From a checkpoint of a small mixture-of-experts model trained on Wikipedia.
Size: 9 layers, width 384, vocabulary 8192, 123M parameters.
Experts: 224 GeGLU neurons an expert, 2 picks a token.
Training: a variant of Adam for the experts, 1804M tokens, 6882 steps.
Below are experts of layer 6 (counted from 0) of a mixture-of-experts language model. Rows are named router (the router's row for the expert), gate (a neuron's input weights, with its number), up (a neuron's input weights, with its number), down (a neuron's output weights, with its number) and show model dimensions 128-255. Each number is 200 + 30 x the weight over its row's rms, rounded and kept within 0 to 999.
After each expert's rows: a language model's description of what the expert responds to; "comes before" lists some tokens at least twice as common just after its tokens as in all text. This comes from a sample of Wikipedia text that the model never trained on. Tokens count by the router's weight.

# expert 41
router,229,198,222,269,204,203,221,177,199,223,270,195,140,190,183,188,198,174,205,232,203,221,226,157,184,166,177,184,162,214,225,153,201,166,243,204,264,174,212,214,174,169,180,191,176,154,245,184,192,205,211,238,201,172,189,154,223,192,211,212,196,140,250,175,227,148,213,228,192,185,224,206,182,170,216,190,180,247,244,193,193,187,179,255,144,221,172,189,182,247,129,196,188,218,214,208,230,204,200,227,229,172,189,200,205,225,179,262,140,173,218,200,256,220,157,179,205,233,215,269,173,207,196,170,193,224,194,231
gate2,171,195,211,205,182,220,209,183,210,187,230,173,204,212,169,172,216,182,237,238,219,183,183,219,202,180,174,161,175,225,184,213,218,198,219,189,230,208,201,225,191,202,147,181,194,139,196,215,73,179,189,176,224,179,206,204,166,181,187,202,175,210,200,170,154,201,219,180,220,189,198,191,138,149,234,238,247,221,224,221,211,190,218,158,184,228,250,202,179,193,156,216,203,201,208,186,181,190,244,214,154,185,241,182,229,191,171,240,159,213,165,179,212,139,146,195,187,200,257,196,253,223,121,159,165,183,191,227
up2,218,165,201,199,188,227,191,187,227,220,197,176,233,142,138,173,179,203,219,147,183,224,231,172,170,208,162,199,220,195,181,219,229,200,199,195,179,173,249,244,220,210,168,196,192,189,244,197,206,202,222,179,157,212,173,196,189,220,239,207,166,190,237,234,285,202,148,183,167,169,217,198,177,155,240,158,193,201,209,226,243,224,205,157,172,203,224,133,170,225,178,189,187,273,229,185,197,189,200,232,223,257,188,121,192,227,192,223,218,206,190,226,176,175,179,167,183,152,233,191,210,213,192,205,254,196,183,207
down2,168,217,211,180,209,220,194,196,205,143,231,194,183,200,240,196,237,197,164,242,204,260,237,175,212,171,236,146,229,176,213,161,142,196,228,217,251,226,214,176,206,170,225,144,201,163,194,249,171,205,204,215,272,177,176,210,181,165,193,207,137,181,208,178,199,238,202,208,172,206,179,167,210,131,218,190,254,170,209,165,132,215,136,242,177,150,204,234,205,167,215,164,198,228,186,239,213,199,217,213,220,183,215,189,110,192,190,262,214,208,192,215,228,176,203,196,215,177,210,203,178,188,196,176,211,213,199,166
It responds to: Equals signs of section headings such as Plot, Reception or Biography, plus periods, parentheses and pipes closing items in lists and tables.
comes before: "=", "\n\n", "\n", " The", " In", " He"

# expert 34
router,217,230,235,235,202,223,215,189,193,196,284,170,193,258,190,172,180,216,181,201,205,263,180,124,192,190,150,192,153,262,238,157,220,190,217,224,236,166,201,187,201,168,224,202,223,149,184,216,155,243,167,195,238,163,254,118,220,225,176,212,151,132,201,194,239,137,184,212,181,198,213,182,206,216,123,200,175,226,194,210,192,167,205,234,229,177,172,182,220,203,204,122,170,185,156,207,250,183,171,194,212,241,151,214,193,277,142,207,144,176,155,169,223,254,196,190,145,214,198,208,206,215,223,196,213,221,211,209
gate1,159,207,178,265,186,231,208,187,180,231,169,179,202,199,219,275,167,167,256,200,211,181,215,256,190,124,220,230,167,210,178,159,166,217,210,244,201,194,249,163,200,194,208,146,198,124,238,234,205,203,209,205,196,209,162,202,145,175,210,238,249,187,212,234,147,214,184,239,188,207,211,188,204,190,254,221,310,239,215,147,171,213,212,162,246,202,167,159,113,191,185,192,222,247,187,201,204,183,255,203,254,168,231,184,189,213,210,179,192,155,177,198,155,188,195,204,193,182,213,166,190,185,210,195,177,204,209,180
up1,175,173,164,169,164,183,230,186,147,197,178,228,200,193,158,175,200,217,204,247,206,201,209,196,162,227,143,194,167,232,202,226,206,210,218,218,240,182,219,235,213,215,239,217,176,213,176,155,181,189,161,181,191,205,214,217,171,189,207,222,196,143,225,187,180,189,218,203,184,200,147,182,222,192,193,200,210,185,198,181,165,198,159,219,195,212,153,190,228,259,226,194,172,193,142,210,212,198,215,184,250,250,256,217,198,244,166,219,172,157,213,233,253,204,161,204,181,219,153,193,137,185,172,198,169,177,190,197
down1,214,227,170,222,154,178,175,200,228,192,226,212,227,281,232,201,195,212,227,122,166,155,212,204,217,218,192,175,279,191,207,207,193,191,191,202,168,189,207,122,213,185,208,187,220,199,181,173,205,160,216,190,184,191,165,175,231,236,254,191,174,193,234,212,194,204,207,211,216,174,208,207,202,203,251,186,177,211,192,201,242,168,240,171,207,218,208,214,190,168,158,188,208,233,159,224,241,255,203,170,169,154,134,131,252,171,179,227,265,169,179,130,171,220,298,192,158,180,226,193,242,232,203,246,268,192,206,233
It responds to: Past-tense verbs and verb endings after he/was/had, plus particles like up, on, out, as in moved, returned, broke up, self-released.
comes before: " the", " to", " a", " by", " in", " with"

# expert 38
router,226,187,269,256,234,190,204,187,170,162,318,192,213,178,173,161,200,219,218,198,199,212,239,160,194,220,154,174,153,196,265,163,232,211,291,177,240,199,184,225,159,150,198,200,218,223,214,207,177,212,193,194,178,208,225,194,237,179,174,201,179,134,213,217,257,193,205,155,167,184,223,205,229,169,204,163,212,183,172,138,188,206,188,178,188,208,211,182,220,220,184,192,164,200,169,242,231,200,180,191,251,193,161,213,205,243,175,162,201,205,163,180,212,238,191,159,200,184,200,239,242,184,195,231,220,181,199,220
gate1,129,200,185,224,220,219,173,197,180,189,182,195,206,207,192,227,156,193,204,204,199,188,248,219,170,164,179,202,201,185,195,188,149,243,204,272,192,175,196,185,151,220,258,98,214,183,194,190,197,209,216,190,209,180,201,212,163,150,241,195,185,203,202,203,105,208,217,263,216,155,173,191,177,185,233,247,215,224,204,149,219,188,181,154,228,167,130,162,158,179,174,216,208,203,225,227,170,202,175,168,259,198,273,196,191,190,201,222,188,186,164,219,185,181,194,190,216,207,172,181,175,160,171,218,189,176,215,194
up1,164,155,172,199,222,194,236,203,144,226,177,264,254,185,244,122,205,214,198,207,216,201,208,190,162,245,183,180,211,219,168,222,224,221,165,204,211,215,150,224,189,241,234,188,195,222,205,207,178,183,199,206,201,198,186,257,173,199,154,231,233,198,196,184,223,191,184,197,212,221,216,178,171,165,151,218,253,177,221,234,174,193,188,206,195,202,189,205,195,241,249,178,188,177,171,223,192,217,214,190,238,212,230,221,178,216,204,245,200,168,176,242,233,192,125,168,169,180,153,183,166,225,189,198,175,220,182,195
down1,189,236,230,223,217,225,188,184,257,242,197,181,203,235,225,212,203,232,245,126,147,202,225,215,220,193,208,216,217,231,233,194,199,181,181,181,172,220,196,171,260,192,166,183,235,209,200,205,193,181,229,152,170,172,201,156,237,161,240,170,209,206,222,270,175,218,281,199,187,165,216,188,188,232,246,163,135,241,171,177,165,164,210,180,206,208,204,189,254,159,158,170,204,198,195,202,185,210,239,195,178,149,199,188,243,161,178,219,240,200,167,201,165,200,261,207,206,231,196,184,207,204,196,195,218,263,226,243
It responds to: Pipe separators and header words in wikitables such as sports standings, election results and review scores, like | Player, Loss, Candidate, Pld.
comes before: " |", ":", "-", "  ", "|", ")"

# expert 45
router,171,265,219,271,220,202,227,212,195,155,294,166,229,202,115,159,187,174,167,180,195,245,183,185,204,199,181,206,192,195,206,159,184,179,222,195,225,203,231,198,210,173,183,198,194,214,211,209,237,239,193,202,249,204,193,147,201,254,221,231,163,178,200,199,209,181,205,198,183,190,215,131,206,207,175,225,246,245,228,148,198,239,150,218,193,217,160,152,209,174,180,151,194,230,179,206,202,207,149,224,170,187,190,237,190,190,199,203,189,154,193,203,262,202,198,218,164,210,224,223,262,171,168,179,243,197,206,299
gate1,147,218,196,216,234,263,205,196,191,197,169,225,217,204,204,233,201,181,232,197,204,217,235,224,201,167,184,186,158,168,166,177,181,241,202,227,214,233,186,157,159,235,208,131,220,164,142,222,195,176,191,219,220,232,196,219,176,197,204,207,245,197,214,167,178,257,215,277,242,174,143,170,210,212,250,185,236,215,179,181,192,184,228,193,229,169,166,163,150,162,219,232,252,216,200,193,174,234,211,208,231,193,223,184,186,202,230,209,218,162,213,201,131,196,178,194,245,199,174,135,182,190,192,231,204,162,217,172
up1,170,146,181,176,184,201,194,190,127,196,181,205,165,188,195,167,198,209,196,255,228,223,211,213,170,218,176,153,215,226,186,202,223,183,214,231,220,192,190,192,199,250,197,182,165,209,171,138,157,193,213,168,233,220,194,261,184,245,182,242,206,185,197,187,215,205,194,183,182,229,194,182,208,179,168,201,211,216,225,228,168,183,160,215,200,211,163,188,208,238,242,178,204,194,132,214,214,212,190,172,245,226,203,259,162,225,211,222,193,162,186,201,205,158,123,187,164,185,170,201,169,205,125,209,172,221,169,215
down1,247,250,196,241,168,193,209,219,201,223,224,195,207,236,215,231,206,146,220,148,185,175,179,179,261,218,214,211,263,172,251,183,206,195,178,157,158,209,230,201,208,130,203,206,193,220,190,194,250,207,181,198,145,176,215,166,196,206,206,214,224,232,170,225,176,179,225,205,199,198,185,185,182,206,204,217,183,228,163,218,240,186,244,192,244,197,149,224,214,194,207,202,194,223,243,203,147,188,180,172,165,119,241,176,181,188,165,182,176,246,196,169,163,234,266,145,183,182,211,182,285,187,268,178,183,222,232,227
It responds to: Braces after subscripts in LaTeX math, and numbers, months and name pieces in tables, such as October, finals, Florence, Vol.
comes before: " |", ":", ";", " –", " 2024", " 9"

# expert 2
router,182,242,244,252,237,220,199,221,223,213,287,160,218,190,208,159,213,226,158,199,220,216,216,209,159,275,157,122,174,221,230,189,207,214,235,159,231,187,192,187,217,168,171,189,181,221,217,162,226,219,132,212,245,147,207,159,257,170,211,207,121,153,236,158,229,197,207,218,168,193,252,214,215,193,163,186,213,257,199,169,185,263,209,192,161,173,229,197,194,220,128,172,192,257,224,229,215,158,186,170,225,202,113,232,212,196,159,177,189,164,205,194,247,272,184,208,178,192,230,265,239,175,189,199,212,213,217,204
gate3,242,206,192,207,207,193,225,217,176,202,253,174,236,256,139,234,235,175,193,219,149,226,147,218,166,231,186,161,198,207,192,156,192,205,168,201,208,238,160,203,254,237,222,231,191,218,184,217,261,169,174,265,148,162,166,111,185,240,245,165,208,223,233,171,186,157,160,199,168,240,245,190,159,194,155,208,203,192,263,204,184,186,211,172,151,233,195,207,204,228,143,221,190,256,176,257,231,242,188,151,238,244,153,201,196,216,186,224,238,172,176,181,229,245,185,210,173,232,166,183,160,191,218,191,207,232,184,182
up3,194,237,214,200,174,198,177,165,158,232,164,210,141,179,177,134,155,236,211,196,231,250,182,192,183,146,184,214,229,146,218,178,226,177,176,190,187,189,140,170,207,151,219,222,231,202,229,192,208,176,179,198,213,182,253,221,193,189,201,171,172,213,188,200,218,162,241,218,170,220,204,217,230,180,263,226,193,198,190,217,189,178,203,255,225,216,235,213,163,179,231,219,199,204,199,172,228,191,221,217,154,169,257,227,212,213,191,149,217,205,148,193,216,204,222,211,155,139,235,178,180,234,206,248,185,149,239,195
down3,201,248,191,234,243,231,169,197,218,197,227,195,217,137,192,210,261,191,190,267,207,259,194,159,274,218,191,203,214,140,174,167,184,196,211,230,200,187,195,227,212,161,178,169,221,259,233,218,195,190,234,241,195,225,237,172,203,206,202,222,189,153,192,180,201,184,223,194,180,243,250,182,215,154,231,180,216,202,205,216,183,244,156,198,216,199,209,203,226,221,214,205,208,209,147,181,213,196,139,230,163,221,230,138,205,257,195,206,157,143,207,247,160,197,277,148,219,210,206,168,157,295,215,191,220,227,234,190
It responds to: Opening quotation marks before song titles or quoted phrases, plus values after colons or equals signs, such as "Lighters Up, No. 2, 2:17.
comes before: "\n", "=", "\n\n", " \"", "000", "%"

# expert 23
router,229,221,233,267,214,257,210,185,165,230,269,197,230,203,156,168,204,210,184,196,187,254,211,149,211,214,149,186,157,231,238,149,227,159,257,199,217,243,214,224,140,169,199,194,171,214,207,216,192,198,211,210,182,142,224,198,236,223,236,217,171,165,184,198,239,166,147,180,212,231,208,210,214,164,173,165,262,244,170,177,175,199,202,172,198,141,212,210,233,269,151,196,165,177,160,204,227,199,169,233,176,170,184,252,191,196,185,216,245,162,236,216,181,252,159,179,220,219,185,186,247,149,221,215,253,190,198,244
gate3,224,221,191,169,246,194,206,239,212,189,229,198,167,238,139,241,251,194,225,208,127,229,172,241,125,193,190,182,172,220,230,164,231,233,242,163,195,250,219,262,191,214,214,217,156,259,170,214,252,181,187,260,218,133,185,137,196,262,266,183,148,226,184,191,203,160,241,212,154,234,231,215,192,210,154,189,236,215,219,216,193,205,197,182,209,214,209,189,177,204,135,215,166,248,188,203,244,235,208,127,211,232,161,211,184,205,177,215,231,182,211,207,228,199,250,213,207,200,165,152,187,166,173,217,240,229,173,188
up3,222,180,273,237,211,165,215,164,174,208,181,194,191,221,253,139,189,205,210,203,198,213,181,220,160,214,220,223,208,194,230,166,227,183,213,179,216,211,178,161,158,176,234,200,198,210,198,203,192,186,168,205,191,186,187,225,177,208,226,180,189,220,143,203,190,167,210,175,182,250,234,184,219,175,225,238,234,223,230,188,206,184,220,216,184,203,234,197,189,249,191,205,196,225,185,177,204,244,192,221,188,142,234,216,183,219,212,202,220,202,163,203,235,184,239,214,182,134,240,191,221,192,221,213,178,153,180,215
down3,140,241,220,159,194,173,182,228,176,241,185,169,222,173,217,198,228,168,195,270,202,222,174,180,228,163,188,246,226,199,146,209,160,161,225,210,282,219,276,247,163,200,203,128,195,220,207,183,241,196,243,174,209,186,203,202,204,237,193,225,180,183,211,181,213,168,281,233,184,217,191,208,244,189,193,245,209,252,224,248,169,232,175,136,234,172,219,226,198,151,175,243,222,224,138,186,214,230,145,205,167,232,216,200,208,222,203,174,146,246,211,181,244,184,251,183,214,211,203,208,143,256,183,180,209,218,221,181
It responds to: Pipe separators in wiki tables of scores, stats and asteroid lists, plus work nouns like film, album, series, project.
comes before: "\n", "  ", "|", " 0", " 1", "–"